{"router_noise": 0.05, "tie_embeddings": "early", "beta1": 0.95, "dataset": "wikipedia_en"}
Below are experts of layer 2 (counted from 0) of a mixture-of-experts language model. Rows are named router (the router's row for the expert), gate (a neuron's input weights, with its number), up (a neuron's input weights, with its number), down (a neuron's output weights, with its number) and show model dimensions 0-127. Each number is 128 + 32 x the weight over its row's rms, rounded and kept within 0 to 255. Numbers have three digits each.
After each expert's rows: "mostly gets" lists some tokens that are sent to it at least half of the time. This comes from a sample of Wikipedia text that the model never trained on.

# expert 42
router:133156122084119157124096085089131159146132086186111057136067113136114127152119125114152104150119075113147203102116158123151140155170145081177080101161105177100130071110154080144137155114111086156171169137161161077122123161121088100112118062175102150116113081120134116159079126160047083086101121104176099123114075142134146125105142163161056075130104098089154085137115096105102143108086
gate0:149169151103208108130087093116117154128154116134186048095127108103122182122110094170121051147128112121186086195118132081104089100152108119140145070123098088110096107126134115106141164110116146176157103134161119171119107105129199086137097087117061107097129078164114094120098133144082110139145127095179143101129158089116154110132102096105125081141160133097071102122140202172139110058110
up0:094116112111128114114157110133087134142113078116145148156142113148074142126108096098081154129150141131079097083112102130065084113134153117159081091054167101099131074165129042077104096181121109069105039153171219112082151159151113182084135146112117114147151115103143154127089092112088111073113126115165102165103139192128136140160153185114185124134133099145115092129139100103129161141115
down0:072110149097102135164182051109134143133143117155116156111093164157122141120132128114132163128216058092104133094104115102150097117060129135115145137120069140158145131138123136136117107105091108040176128138119204117164190135127152096186134160158153096151071119096115100081121123120075093132090157113148070198072109130144084175147114131168110134104154073091135122131089149131073153146111
mostly gets: "con", "stru", "f", " con", "c", "fl"

# expert 6
router:109074186159149186142129119133121091172150100173100094161122165153162080106159143115163089120144143085140100156129121104120128080157182120145178080152085163132087170146103070177135075165119134065069110103173176091142122125125131136121131103171109111168090178166172057153112086086166167080137100131129144129146083080120098189168144104170121139130132190133147101122107107116141076114149
gate0:086093127064148149131150082125175135145174114200082074125182171113148077110129187106154123124197189179086183133086151184138146125134108149139128166180121091082180169142122122126160199157158143133093115167170143142106083128121154117136102141115205160155161080110070166107135131103117104072142158142160134131108082130137097154150134109164108091119086126099084120146081122151110133129132
up0:141168131082168115101110127102084150110108127099167104124129092120175150097093087140112146191121098121191104056123150154128102118170127132152137177129059154142100176149139155146126109080117173157136165157057106070103090101092079161138140107122134126122139124140168142163093104162192164147137131085091115150157139075085130035145123150153185160148093099106192083094195108131141123141116
down0:144092109134125156100064169154120150124079166140126118240204160099122108138135150102115201128118110177096131094124141151100154158139112114179103132089137072163120143122108182126164126181174153150081164158136152167075159104135119162157145097121096113107143142100060086151129113121146164161138090131102140179154109113126095101170189121170132133040130110154080096102144106078138158131100
mostly gets: "^{", "[", "_", "^", "{", " (200"

# expert 69
router:177094139205178160102139174162110102125119120103126107117199105112114079172139190127156113147137082087104148161133165145116095115099144085151147140139113147127087102166108144181179095148149177154105117080107150079098106140119112122169188219101170119153063174106176112184138120151157140116155126107135154149106095142153103076129092097093135175069109144159144139167131098201136098112136
gate1:136144103157105146094147094164139172128141135148128148196140113137136131104073096113112144086091152096110137119118142107160153158128148115124157140096145148148166136106168094124165147136090094115102125124124116137136125145096070115128106165097166021141186167143061132164110096140171142102152114200165202110178089026104225167069124150085110143177160106106136130146112142121160119148132
up1:113119148122079108119137125127069087117162087118081128089114197093105119157108060104142083108149116151124142099128114150157104130138124133121141088154175131113130135206171106125109118114088084136129201195141145099125205165144136164112129103104153155166098155103209169094158226131128127112136160080132106134097162131109166163114112151148181102177096118073147108156133131169133178064156
down1:170137077110071082125096107120101175133104091174117112142140142153135072143164153154107073119138139093162110121152139152112123146109174123122188168115161083147140111115106102054144129092141177113045164155122059076153171120123127155106147167135088127110178165127143184098121135120125084105136177143068120105145111153040179129071126131173058117123097114115130139088113142056150114144105
mostly gets: " m", " km", " ft", "illion", " ind", " met"

# expert 50
router:070169137101124114151137119117108208159085133176171135140112127104187126161130068127118067131069158114136149033102123086151165119138126104172164101085141150140159116110170112117144125131086161155098151149145104116133113113090164097157100073107123146085130155126156125114103071128130151145116178161147135096124089144131116175171088146182180144106170039114110154093172186167153085136082
gate0:148078178134064144101184146141127182156104141158145166116118142181129143135099118157133093063127154101121117173168062083069140174169109150162208123158069113153153110159136173073137138119089135144103121137105114132135120177140141130128119170093210135107112152090096113159097110105198125096104095171114156138122099094112153123068149166100113075146150136055116116158145107058099142140128
up0:152130095062138094153070111099120119160120094161147138134130144093152144131190134149153103152161072163115109180122118109173142129113157118096103173144120165154143107120156041144093193085179160121157083200119087094118136087147145092121135133157162082161143153203129158114109110131138142122137109049134155179122083183117152097144177118159144123075100211151148130117161139171072135123152
down0:154093131140195101061146139171113150092177104192100124114182113121140124121109114079135090154114152154132156184180108152097158089158166119170118134117143154103097142100133128159089137102145177166149105177066116150199099126164100052063150134147183114175129116124141176170082149205108152196133157107137081127139146112108158181119164167124095123118146171103129129136137138135097090172138
mostly gets: "ad", "v", "ade", "epend", "min", "ved"

# expert 0
router:083169055191107092120144186132145195125185153132116138120173148139129086166133075117125138137127194089102128145181133124085151106133103093099051182105091150124121118180126135054129170137178108118094110160104062147118125168135102178110109141142171079157105115139139193128144087072154128141169143132128125174120180178144176152079105132159099120117096151124097128120174137161097145103128
gate0:128122124168120093154106132077110100101130091168066132112117117109136091115136197123137125111145185145070160149119120103121187133183085152051119117134161076175181084146163153145142135120120131132143121177165126070161200114094098128111130112186123104109153103091132105111155183121083102157101126164152109115145091116077039081110114105154106139155097126126141093174083169145092052104096
up0:155090055135114125117159134121175108144176084120077171134122169213192072145117115096104163124090122138152146160140175109160119134084090184126077087097115106115057167143138122074139182194143164094156082128104113108135142178066132149146092125181163073169162082116139141148104083116114107146133137116095121101114124129115130139129165148168079057097126169153102122119176147133113094107135
down0:100070162120138137160133118173163104053115123156122128129144166143136104115084121153166134195110172118142066121151139176150144150121077152122080195102129142165087154120100149148191138092126128101152174170113132109133086079121140149105143134130160146211095162155191197113091085103134113044194133093142132148092113158130149153091193152117124092131111111159156167069145150134109145114094
mostly gets: " of", " in", " for", " at", " to", " between"

# expert 46
router:152103106085093111095164105101164102122175148074140110128114157165106117171101155135190128167089186096079170101115108153184080112098102071148167115085134150096120067096120101131134102140104146161143122141146147159188102069116120215086088148099091090164111157163099136106137110096144127121123101088179061097185111090141125143153166092138184197115124155097114126165121175102130134147148
gate0:106152164131151184153133154090154116117138152150145122036156187113127137123135170111123212149168138150144160148097151131068077139174124108129145159135151137170177154104152114093130055122152117113127194151127115133078116115176167132154133112085127068137175133111108142138163161103117151042088153161124083113169121183172140120098118126223126142146155107144133071117076158118146106157087
up0:168161158094174094090155131113106113057138138117121146084126112073105111155046155139136207065118133180105118161104124087078180132128137148136185153113090076126161107114152080147113101149135162159112114144079109114132143167138200090110157130170103153159078117129134150083125079137102111129147129094124098045087093120111083190108162111126145141203071163133121108153097144139120141139102
down0:111181117130132074146127129095123094136131164160110140071104118117140131201129171110171141141113116163089121099168127121104173152196205087168114150126180109095109114114170126146114213105172100131165094090142130104191125129102113138105147120168111213174121165069136119119129193093144094128175105109127133112128180180099129143129158124168074071126099135050145126121142135163075131113147
mostly gets: "A", "O", " A", "U"

# expert 30
router:115119124159127140098150142163127115131102115168126102141138066087108102204196196100069141111166145137077098178121117090099042072075147104170159134186158120126126165088091140164157089134117166168107133075132154093134151146077124107166184124081119121123136174143149121172102157126168130136170156051145143151109112107156107086171092170101146139087095131143177161159120153155104133100139
gate0:102122176038165126118091137165137117118128133136141100082149153090182108053184089159138096130152126095123173147098089152134096154089116141165155153144178129127071062174154124168087136129117125132141114108087163163099168098142154139113146148217070131113099119106128198073104111077144098149126103095196182125114102149137121179161131191152119169109104107117119148090168142140100145130154
up0:118099097114136122092120183125132172121100092133125074135097144169179101062078090171143109149123076152079150065101131124166222087100120143089186100148115098159108096161159120127144161135162138082107174133171078132100095177159108162083160101221118125146129124140172120055094113094173082183088076106072118118119150135109101109100123117153107127115116119143098118139094123115139144116142
down0:183156084148169146106116107148087154074129132149132160129146084093185143072151138177135102135088136142115084153161108147145122136224102144085138101148174137132116126123147140122122068132138155156060169064122115160149114131111171148099064114089171095151112088122075151104091134069179139130055123076141166131102120113114119215139162191142166171105148145141160107142136124181118120111110
mostly gets: " mov", " commun", " call", " desc", " rem", " att"

# expert 35
router:120107120158116180147145096119132126105129111163128157151175099166088165165095110121151163161162185131178158154076152123175126117133122085091160125102124142120093150160069115149127133131082150114146147128092150161115086167107171131097118176202101183133089164128082171161109169098146172059065089147175168146170127103129069137149141079117157162074152133097116124067161199167134085103141
gate0:152151096169133123194113149160126194121106146135082142065184168173150107159130156090125135158043173141108155162074132170118175147101137098133141094163135134145147081139109151118116147120153104130129173134096092124109138122120130114140124104158096139097141107092180173138109151139051120115144130150159173160137084142112148124187143162169144159079157161101129070029195146128164117053109
up0:103190101017131057138086146154083087166158104113122149132108121136166149181126123150135139126042196117123133124129178131127135105116145083084130125153127102159145108157100119117135109128163114168140126135086119098102132085144129163107086126086163138161106093131114141175172116112090105109181110124115110034124105131145177116074067183127119103140138172081164140094151104113155175194118
down0:200105118158170119146146141137107103146132102164173126158101097070136082140087051124153112151118165148142131185083152117134177126118083168192089183079115110132105111163138139102116099084100117159159191125149083120149132166136107118140158092137163149141088143119127143077128167133150099155178098128153138164200137095173180132117200182186107173095113130075086135133110127166125134083178
mostly gets: " S", "S", " (S", " s", "eries"

# expert 90
router:077145120101104106125148164125078063089133149041182075087128135157132100117104146115081092129119091184143150098076142063142176075135135127152144105132179149123104094118143170107116131127161101100150086102118161155150177117151124090128110173135146144113181135095140196163141161113122148109105189101108156073102146138156100056125163146105171101119161098128112096175073182126132192168132
gate0:134149114112197194141141059062124133161189112131149124101099103125150093119104137140060125133103110112023182110115089144121104123147125144080096146078157130130114091164101157113081154094103116092133091162166051175140074121133137132135091119102105117136141071119112131103087107092147155162115149070112115131130066118126171197103160136090177124179144111112071145094099113102143115139161
up0:108186110116125125125126135103131150140088205202104157093117133067130087060128157091103099103135152137061149102055119094176140131126146110172106160103088172109142147100122157121086140122092111122076112121121124152176155145131145155158114152076093075154171074130094133097127159120124112109123076153172125083114171088122175183133204145062171164133119204145132109135126098096116095144133
down0:098134125149136190152064078088078105077167105116113163108096115097164091148102092138159114113078109234139091090150135120154094114132137062202096069076141158130117155129150103156138136097128120121159169135126142131183106177128126126161098107069192117145110177136104129137170101154162142148120101084161145202144090131155113127112118131078096140126150094135171110166183091120106160140164
mostly gets: "ampion", "ople", "ris", "urch", "ama", "ael"

# expert 9
router:113148109110207172118086114148197095122114175103126128119087171107111056136157136145177127172181169141101068136084173130164142141154139110175157122122127111164153138120074072089135149138179122130159070196146137114115058081123121151155088100119079128128105142118122116084113191121099088130125113151146080130178180167139129164134119161112059155166091135160132096081131129106122175115171
gate0:164085086094099137129111141191142104131180118078132171138116148077122068146196112148160109146127142144134174162081121110125135110118131145113122107113137120108096119153142117119111101153059116143140119165117096183087095112189141095141182126173127105157136078170153157098143104157135124223186107103137156043095158100171125140168161105128144066063120101066095135157168188155155137129111
up0:129145130073044115085119221167161139116102140135132176060143137193127191146136132154120150086090138140116107175152137108119154134058114097158129131146109116136113171176077103077157106126094154174168128127127062141059165138171140153142119111178171121168104150090143089119076167109117064120157107118137139094120162116214128129134148143153101111124172134126150098144126121158182157101124
down0:184143158133155097152106128144176110107191106117121141150149163104097084155127077137150121119125165202121144140170131143152140119161104152120177107116059138106105123124167176065109065131149126129117125121110160059116114063131081166102079146133173128146179167115108144123166135104172168142142065131121145064128129136212141174139177144083185165173103110151128144125166142091102077078093
mostly gets: "ial", "ific", "ially", "ies", "ical", " system"

# expert 85
router:138139091105148149173148180095089134123129118107126167133165126085096129178115191142148163116168138141083106148130061122145132155089118121168187111202102189111117148121111128170165132109115155121076118128113135113187113146139159111102131111081115163173035105117084098111159153083119118181099128126230159197182093098162146119154148100148161147185150153161157101131125124098106128100170
gate0:163151111154120146135227094106109139149097139159132097091131128099103130081134163109178152032139040093079136141138109112173113164098062159106106143105137076133137088159124138140080148141116141130134140162126132157129077081104109121102083070125121107127181102091105168131141154078139190105167093120114102124140139115093241129081104117092122101124109101142170134101159123129154120086098
up0:177150144072138185123067158096103128063140126116080104116095037141115135084103153189120118143086125154142162132157179113105151139159145110103157109169178113144070177166181088150119142081097111117134104091115126154145153134126123139187142178144080115077103053127152141100106165145116122102126103153194123115143061106148084129186126075154112100164127154085108145133118065136125094105140
down0:175130108106116155180170181157158132159133055172115123099138079131123138141186142156102135123119174110121102120083211149160174118084056093138174165072076095140135057156180103128142098114097146098084081181136108163116155123122104146170089129120143137131106119083120134092168137111159096122119114085172158129105143096182037094093121131116108113165153138140103105117179088119132109103157
mostly gets: " World", " National", "mp", "orld", " final", " Cup"

# expert 49
router:090177117125166165115142187118168195125155096096054147118069101103146171109167127135095174110101084101163111158146094112112131201151145120097163090130163158140168162126154131143111135083096100076124157156179162099115134078090096145117128098122083182093186077140116098096126112164091171133109149136088125143064125159127105116166135156072130160116125167132186101161096185161143166117173
gate0:135172076099066167069111178142185167136122137129114118038134125119138144167125076126097125146110163109155150107120095134085130216145167122117191088149099086143142126136108134129161166182172117104103119118163116106112099163092122107140084075153115100091121081142171096143176060118140128109083150103121142151103121147113120121143098107161052097183110073131176098141208121113107154142109
up0:076142168127177118093095161112130163172141131098186043138151110142088182106133070147129066103101091147150089098158133171103107133127156140171185112143149116111096152098115168118127126157126133168107081195164162124111127147148160142087133108193080151108164136177127062109110099110200145154123129083172092119112162130135102124142096119098143183118155118083169212121080150110166119101140
down0:096164135067083088125155081104109191152139079075172162123127118106131127097108157156099152114154139163148170145140128119105130150104107163130112064105088112100173090112138132172123087154130181117084133103104167189150144100132114041154086102200123124077081145120138132102139106105146155139172187108149137143170140155150123114081154105217144116098155101087128190167105171179140148171129
mostly gets: "red", "ollow", "rib", "por", "rick", "orm"

# expert 73
router:086179063147098125138136171135122116102201113104154146154155205156095141151137117140136144072134114076127172165172165144103093112119160124132055167112113099140108155109137116072094163154146144140098100161171061155115171124165116177110131117159109121104195142132185163119121084057084148199171110101102157193114203134094155135074165122138112127153129092118124131107135102133101138107117
gate0:142172180052139106113126127098114137094115125139111152154124156119135114173117157149085081158099160164131109102125135103091128089163098064188156127078116143163068180127138125127117167117151110181099091139176195121172110101122123069114138085124131150171137128187132088161059127159226118132144042082104145084156131128082106103146112114117187148099152103080144127130140157130151133135083
up0:150145075101102093157186111127117139154159162108156131108098119150158124142081090140087077116161164104098114078123083113141119133100115122122111099148134124125121196088082123126076167140097141129121113089143146142118154154111166148103053137121130166074072140151044155176111169130140120131193114109178116159127129177201178101119113150070186170142143099115056206133083106126134153086128
down0:104132146125166128135096130152144067170111136141072092108162186112187116153110175182113128116136111171092091187093130102095154162111199095129148176130127106113175143168118095153141179157111140164128173108149147131134094138126149068129151109135157122182210183154122102114137106111192224120087092090140076071154136086115117117131167127144115139130083100143124078110155179168094135150151
mostly gets: " that", " into", " before", " over", " through", " out"

# expert 79
router:111130144103129069150122176103133105127142087150144161174191094155105084098160135103149075186175149122124172115056075152080115144187130084145094098112160095111094156121111109170141125129070079090103152170127116203103159126102170073110133141142153156112139070073121081115133085124105164144100126098079139103097135178122143147101073145071077160126173179110173113119164100131100118125125
gate0:099118138119123171144113214150084137153109121115124111129122107166157125115152137111123112093115142181134184152128171109091142118107147145146105164085040148109112099133150158169135124164145188095163136139116164131156133148033175166125058135113117139121151092078147116150137115111039075187099118120158087200182121089166176086086179096159118120121146118098161105163170111137128133105163
up0:126131119163134152046124104153112065094132082088120122116141119116099097096115149201212136148150142080146103129148098139107109123100198148140170107094138127173145147094106080098132153100149076121128176081183079183210149128126111107079134103160141144083093125172150156084078155098133098139169184132116128148085069102154137140172164160148115147143130167145149123167151141178147179106120
down0:143144188177104142133110153067160194170177159110145147126151115131098147188135132116115197182130131139094116141145140136129196095128146151119088139130142121120082116085130171148097126143141140121082097140181123091148141121108114096136123117135087174143123122150170111089144182131138174151065185148105081097087081158144155094193127180051195164145131087155094135097091161174165070138134
mostly gets: "earch", "erv", "resent", "osition", "ident", "resident"

# expert 7
router:127150120212146093100110093091118142116107156142082096143172217114103141124160150124107181142128107138154131081099147188068151154127122121163122126109098140180107121160088102138133141119149111168131174114128113115145114149143171180138109163093131053146146105060152123055146111063113155131066155139148086131079161103060060093151156083150143069121116121156104119127086141143184122170136
gate0:095133139140142084108133104090139138130161139088057147166120108169120104155100163133224114138105132092101114118129151114150108085137111115049189110159142164137126051113155164120104147162094081118129124126115165074141175082175115098156113135203087073137153060135135076129088096216155134163149126149143093117076138131090115082153137106117117147146120123170126125115084155204131146116126
up0:120224141123129143114141134138106155055121082148166103091125125120099129101212102141087193108125084092171103119100099164083115128135192166127109107105096043094128191147128086170109098082127170085107176156136093165114131108139103141108156134097211134182148119114181136163146124091123118109134114117190174189154118108162113142127087149130120084133129141104135165133137111100107164166118
down0:084149152140101140162117167133173167163159152106158136126089138085194141141150073113151152110128125096132113161133131060130107159112090051152159180168129142099114085199136085143074196127166128134179108147144176136127124109165095118146121173134094152083124146085055133139133165117098141165128103127166116165083099119192111139065146131097154209167161120115195137130161135124154141086143
mostly gets: "\n", "|", "-"

# expert 25
router:103152118141132097083098063104143194152104131213120125160115099124137096145148050119156066112165137132181195122086120085172138142196148074147128124152109178120134097119164136147147115062088102158168185115177158131112138151161087108132096078164130106131112136140173091129094123098120112092128160173201144127094099148116101163170117182148121131159128093121082145150142155108137060107145
gate0:131094096128163130128127132082086126130095111142146118121138119144025148125152113131139138119113134113157137138134158101175109131148213133092107121085128134095146090092104102142070151106137116135161161158164086077146084156111123139164049153103122091129096119074089114103152156049150157184134182068132096123119133100087079123145175086160103170170139129170138128173145072099130026131115
up0:123147102155117186175159080162112185145073124119080146108120133159194173166166137103115138155160103166151167079123121147073155103119125159169090056150127104193061025108164102146173100175117160141116097174148123130133120128097124122175133098131158104136148071108119128122192165153128093136123122161125159104170140149112122122176091101183119129163133103143116125101086069099154135131174
down0:120136165110115160157109122133153141054118111117139100119129108141124154113074217109082132091106147201081121145100101167105126158083116130086161131169143134172188088115147098155138127153105155156214178183092182163098056164145059122160059157123167166127135108149145147116075068105140168117133130127149136086137137111142113146144140138151109167078117122109128176123167175129121150083168
mostly gets: "v", "che", "c", "vi", "b"

# expert 16
router:144137145139142096175120126122207154114129137126070169166075158122120136102119197054151155132149049163108118184099136146184156156170140109125161068163165144059097100175182168133105111117143130157148167132170131150092158116099102145102115188137128148184185115135094089139107125128094091094126131076138188128170110102091108113088152150098123132106116141132183161126139067170135126139081
gate0:090150167160184132134177150076117069140163169130178131116097156127123126085097133118154160119156160172143140074107134123171138091133112107164072091172149090093103176120137167131129179066208180075109139088090134129113121088163149141094116082125193128162167131108115128083170120142097164165117179142116139106122131070052130147117130106118117123065119105130112177129203083129134143166117
up0:076108155164133140108143182157084131209124081149144076123159164143136081118065123168112098103112081091067159078135127127161132170082148094096154071174146105136147139119122185146108117143129133124098090165157179095177123133098122106127102114150141108124154130138176231146127122173184129091131130132124137195116138151096124155178155067079183126123104105174101109159079167110112138125113
down0:163118105183109149125123121108150143162122113084148174111135102168137145077050070116146174117164118123173121146109153109111134113083115124164148106197166140097155157118103164118086081135133108115080103083151112106111150155147139093152201151146188163153177094096200126133056154132165113132154134175130086117068140046139109110129108068132128122138171174036115110169145110135112139140119
mostly gets: "ter", "ters", "ield", "amily", "ootball", "inal"

# expert 38
router:160065120154089183116126117080147102102167146120168139178144163161120092104116157137114178126115174085089107145125136133108097107176114159115116083132098166101159061148102140121144118080092083198149113152138183079115091148124177117157155128068146111150079150098147078153088109108130143108124081183188121104145128089099104104161141202158095085141160194159095096131200131161108103123138
gate0:118168169151148159098077140082145154125138167113138127167111187087094098084113205084083144120127130108156195091080108119109116178045143116137137196152093155168107094113137105092098138112148125157142120072114155134155137153183102140123127157101130108144152097138196136136155158126167119196105139182138131210161165139145122125139178143172081127139093149138122099168153115169153181117069
up0:104124123144070105156193120140144151131131132160129150101134079162132186088151110099139137126144184118071136151112136115077167150156151119176149092127114104101091102156123230173051114186072121106083138107142103069140145096151125163101136159136093078104130140130172115120141170096095156123123063163122129108105107115114132185098056109112097178142140125186047178149100102131121154146119
down0:085134138158118161109138079111081079091123148156149114175123167121034155156064085171161163082109141139066130075084137159129097074143149074102156104106109153165119089117086095196113107138143118122157143119111077152100109111133148111134062090103168115115190173123169113131073127132099146121113117059132109074080152102118089102154187088134172120129098147108159128124116084148158109114158
mostly gets: " ", "~", "#", "[", "@"

# expert 78
router:161104155088163117147111163107137109173105127167141115176124136136084103129159163204113133100169190126104147100128095068141119067175135091128143064146153094129079115131104119142103083121132148149108150126149148139108144093074078151136116113090146172113046215130130134155167088116173104140118078115098110144109073119133162143108091199179163148069124128186076132123146152178132135174098
gate0:158097176135144127152120211088108128072111082144086105111153092137058177094179143191119082174078126126130132121091101114107138115154141131050129136167144110131165144124153109155082172115126083096107110086139059155144195145105148085109155112130099092122183136071139105142114173166133114075124182143147113132110116116087163119117134106119136107089152188142070159119104132091088094196112
up0:086147090162138188087101144095120161101119080148167076134124113187114157108136089176081173076107084063114097118144099113137127116103140161047121113158100119142104158102156137124096132095139124131102141080079163160171058172161165151153110080149100122168109123154170107144109075142092140158130085138120098119203143138184116138103135155059114112130166164125168187099118131159088103174156
down0:173091105169156150100128205137080173102160124167151073134101103172192147131112117091122067102169115120091142168115164131125111132125149142155114163086129119149153048161144128192137122118096105128111152132095136191167111208111176114098100107108099166138084149121140112133139103090173159121150169139217095133091158136116092181110153160160078123144130085069120089167102167136107109164125
mostly gets: "id", "ided", "ide", "rid", "iz", " form"

# expert 33
router:082081152115097104126163089106091128140178155118110150177124094174108172187108125093169177143094184150121112090133167110162077059110103149199168124122138163125155105134108109157185085157142144140092115091140130067153104100126174146148128136081145144146113182186111169150119114115096160156107112138181145075146094133168114173131084129117184156159105169102134140140147086084179072150184
gate0:157099112112106115143158053123155179113189066133109092154146121102158131119104151116127133085152126121050124052135076104089067106121140166133126098085209094111139092170085106128127161182086104113138130159106174099138156079127080094149122209135117101130115154150094190134143129107123108158081138155090140111105069138119140069155095169168125088126130134147163108149144124096174167126079
up0:112078095164167106119116082162125163201081164106113163146124117101127081132131069131148096145113168135129162122107167126163078088098111105157085113156108119166129132162102185137113148137122121117110102192111120066079145148186091147158087117102164181150159175086076164167196078154115147174092120097136150136086132076083125156135167131110112106069140137135064095172134155178079118124146
down0:153125141152154182118149178059076159093089062140119061107165098145108133126144126114140138115146102155068140156112137134126067082143179152154027105098142142105116106098132108161135070085125133112176090124184102106155179097192182137126117153101161095092141107099153160144123172113108138121088083119141095112146079143123144136183125197169117060110105079123132141135154148144128084129158
mostly gets: "E", " E", "I", " II", "X", "D"

# expert 88
router:078139156073176105127126106097088137164139122127116131139109096195159150117207140144139071145095110097131122138190118123125136099114187189088167115110157099099105111094138101156065103085146127075121141154146121131088085161156089151130114093107132130134112104124087097132150087067136133171174103160166105106127099150066053182139125100131177131148179075080112112168092112045130140116156
gate0:157142191162149121129122113120123123170160173128151109098157141096109130127176164152147138152127117093095142065183152161073086151099078150081161111153188128162179151120092147132121152100124192132101170126060112186150174147144101062105082096142086135055074122121113114131137166142131084093074144140084170095144167103126089182125158109118117198110093116148101094126132146062132168140118
up0:131101109163140199124116064181093083120102088124127120187147115069126105148051117132054144119084138150193138112136081090173142096173144127171145132144126084151114150106144128109158123168151143113105102160138148119119143155118156091090121137152152154126115147146110131159128104184087139158148133126084216196153179115130047156144096147149116168168124171139102092105104091183088131126189
down0:197128107081176112043136112128140166142204128171155161114127130120091118143100142179146154122140120176124133135129106143136121081175080139118109177171042109144103129140122131190072158099157141114159138140057150148123126158153104174135121159168141084149162097136173145186123173140083152122122149113094144110103139121044148115122086115116095173105095169139195087188156121166107146118157
mostly gets: "ra", "ou", "wn", "ween", "ther", "ro"

# expert 31
router:156170146116164151075130154173109159070162099146167107156168123077153137108156077133150172141173120105119160123123074112096108163114136169131173138081132103135160110168162151089186127133122105148131118134118117142085143129121182121159129168115083130154061090114121100087141183155146142099162137201160161200127117173173078066147106131096059160108088178095091122099112124125115112142047
gate1:122151113121209174113110177127053132073115111153087094115178151120101181092136166137090125125116119101146159106123147169064131139107106130136171145158114098079096162131205097113212150141117113097074142211111162127069129082110117169102107176155149116158148104167124117062088123160077131159083140098162131094130107107136107142090108094124175164082105088139104144102114134095106139125108
up1:155140148132132097117110090149104162126120090101043141076116148119149146143108121154126172189142182176068146109038180150134192104185140152133154150153153125114106124129113142139141110104154170128131174085129118179121062154093078114105159120145170170119177134156103074107104090140184134144138152143160102162136092109140160180128184109105167072150079125156130136209119114132116070144100
down1:169094111189095108132143189110088141130156086173122133116123075170121152119160147140139142144103138119132068159143115172093092114175156042111102149130102167140132155097125120138151136082107126124118109149067232141178079121122163181151108167096175130081126144105078170093083150109100165111087178148132089122170118143150114155151134087162057160142123178131089104085096125126147115090173
mostly gets: " l", " p", " st", " c", " t", " b"

# expert 57
router:110070114172108121098150138134107085143087144170108068155122093120125092212163168122112159116140156149078106150113152098115077036088117106145155085188128133112123131074091140172149077149140167125131133068128156082099127140102076126158162147079149121152101178141147122201104118130169140128144118053149132108075094140130109121170095192105163143083123126149189142125108141122120109082173
gate0:140106093149181170137153125142137126186134150109158117145167126097141165125180181187124075135193148143154134129105219106105105139105099119066127126119118105065193112130097189157154099093047144105148110092127048119070116116132126179103110163125121181116111126133084175109102117139128178102142146100149115081101133118115133146126147094119149075193175138137098146061085129158144117162125
up0:109165130062084081096087120095167094088134117141082130128126098073082126117141122169083108159175157143194132093156087135144124182134141071129145110107131191103098128194116075115135158129092138145156166155124168141124130140137116062145152108133142139157178047114169058152171157096112112157091162113117153120099105159135132116124093143148127115168221086118135127163123095140064074144153
down0:122121102105074199091115217071181166094077145109127065157136106105109105125160105174105104138136155141125130056205047112124143120142098131154142152161170152151094130111096087132153106101127177172159140118092168134107104151135085107184117147118163071149135161134120147114091134173101080134139154134119144077102120147159067180106135131125114120158160159167126154162148124056126113076124
mostly gets: ".3", ".6", ".7", ".8", ".4", ".5"

# expert 72
router:100067137121113103178106121142163142141099187133141150125113130138081126079109178131055134141165109082165133105159026098182122142119099077133162121166146061103143102160107096156128132195180148147155102181130147153131105097093120141138096127186172150155137124135128130145045144130168120139078094113099162126109167091116137149124178146088100179082163132122136171141136204104143156091150
gate0:140131152072115133118120154118136143132158152050128139126163115151084143182173116092179149120122120078146064152144122072126124120143148136135155157134126103151128127138085105150133222175109109117100124093153192049090202169127134077069134076137121128106098148079152150080096128155125076145118087127099214145065166153130147102137168142097082134116097131096136142197105122118152147113096
up0:162152085129155115113142112138099144118126118115135065118120156108146067053113145136118128155097166165163124119164159176118062159123116129140097125122125136132097175165101092189138122116081186142063169161159194139153120112150115175121140148149138124156027081191122140129065163170140158154160076132179154192141127124166125133161157209143160124079155150101105133130096134111169121097148
down0:128152079182077111180058077126117110200125129104120139115154079149142072161147113086120170146132185163072122147134115170163102125134125094146140132102126129071188116183135178126137112137129146136103154155149101137171154115131116086128175120115153135069089086120134167156094079193187132109177135125118097168124107082140189079142125155110144166189171123085191086135112091150113141150155
mostly gets: "ace", "ank", "oard", "oy", "aced", "ox"

# expert 44
router:099123167074059078125128165167136141078144155102180131175143123110176097094116118198145161152132141089192111145117059120128115122117065179117149124162125174101207167176168195161065141132171142111170109145134131127156148111146125102119157166114137079131148107121117114122092104116104142092099080078089088196132144143135082075162142073128134110124153105162114132126107180103136136090103
gate0:122182149117148088104136172132186124075153098075142124187117167106136196143132111154151116109169131125170104141115132097134130127108083128094129132112083165194134111126201099096112151235143094137102079146131130156110138128186139122098155113125084151134157155194076155106140077139055165083123123068140136125147144159102106109121103134158085126059104189143081193114136150120119126138108
up0:086103059136142144134101169169192227130166169130124112106093036164113124141068138131165147124180150129142128110158113138146117083168139118101193141072190136175104160131114101100099090077152084119112172109098086165169123141102096112166113169200145140098104061154121159130160129163153116143136133167149117125138137158118127086112121104146098067134121141085154116103119112090127083159160
down0:083188121167106151123142141118147166192121133129112084148179170153102117098086153167090111169100111119207150109090134100140167018105185100123143131133169111130171171126221111158114154109156131119113184108113107090108112082121121136163151182202092103168090120138124087156127098158153175158157103114115128136118153139102114074187124109108111149093194166145123119159151116127124127150119
mostly gets: "ack", " Bl", " bl", "ake", "iber", "arg"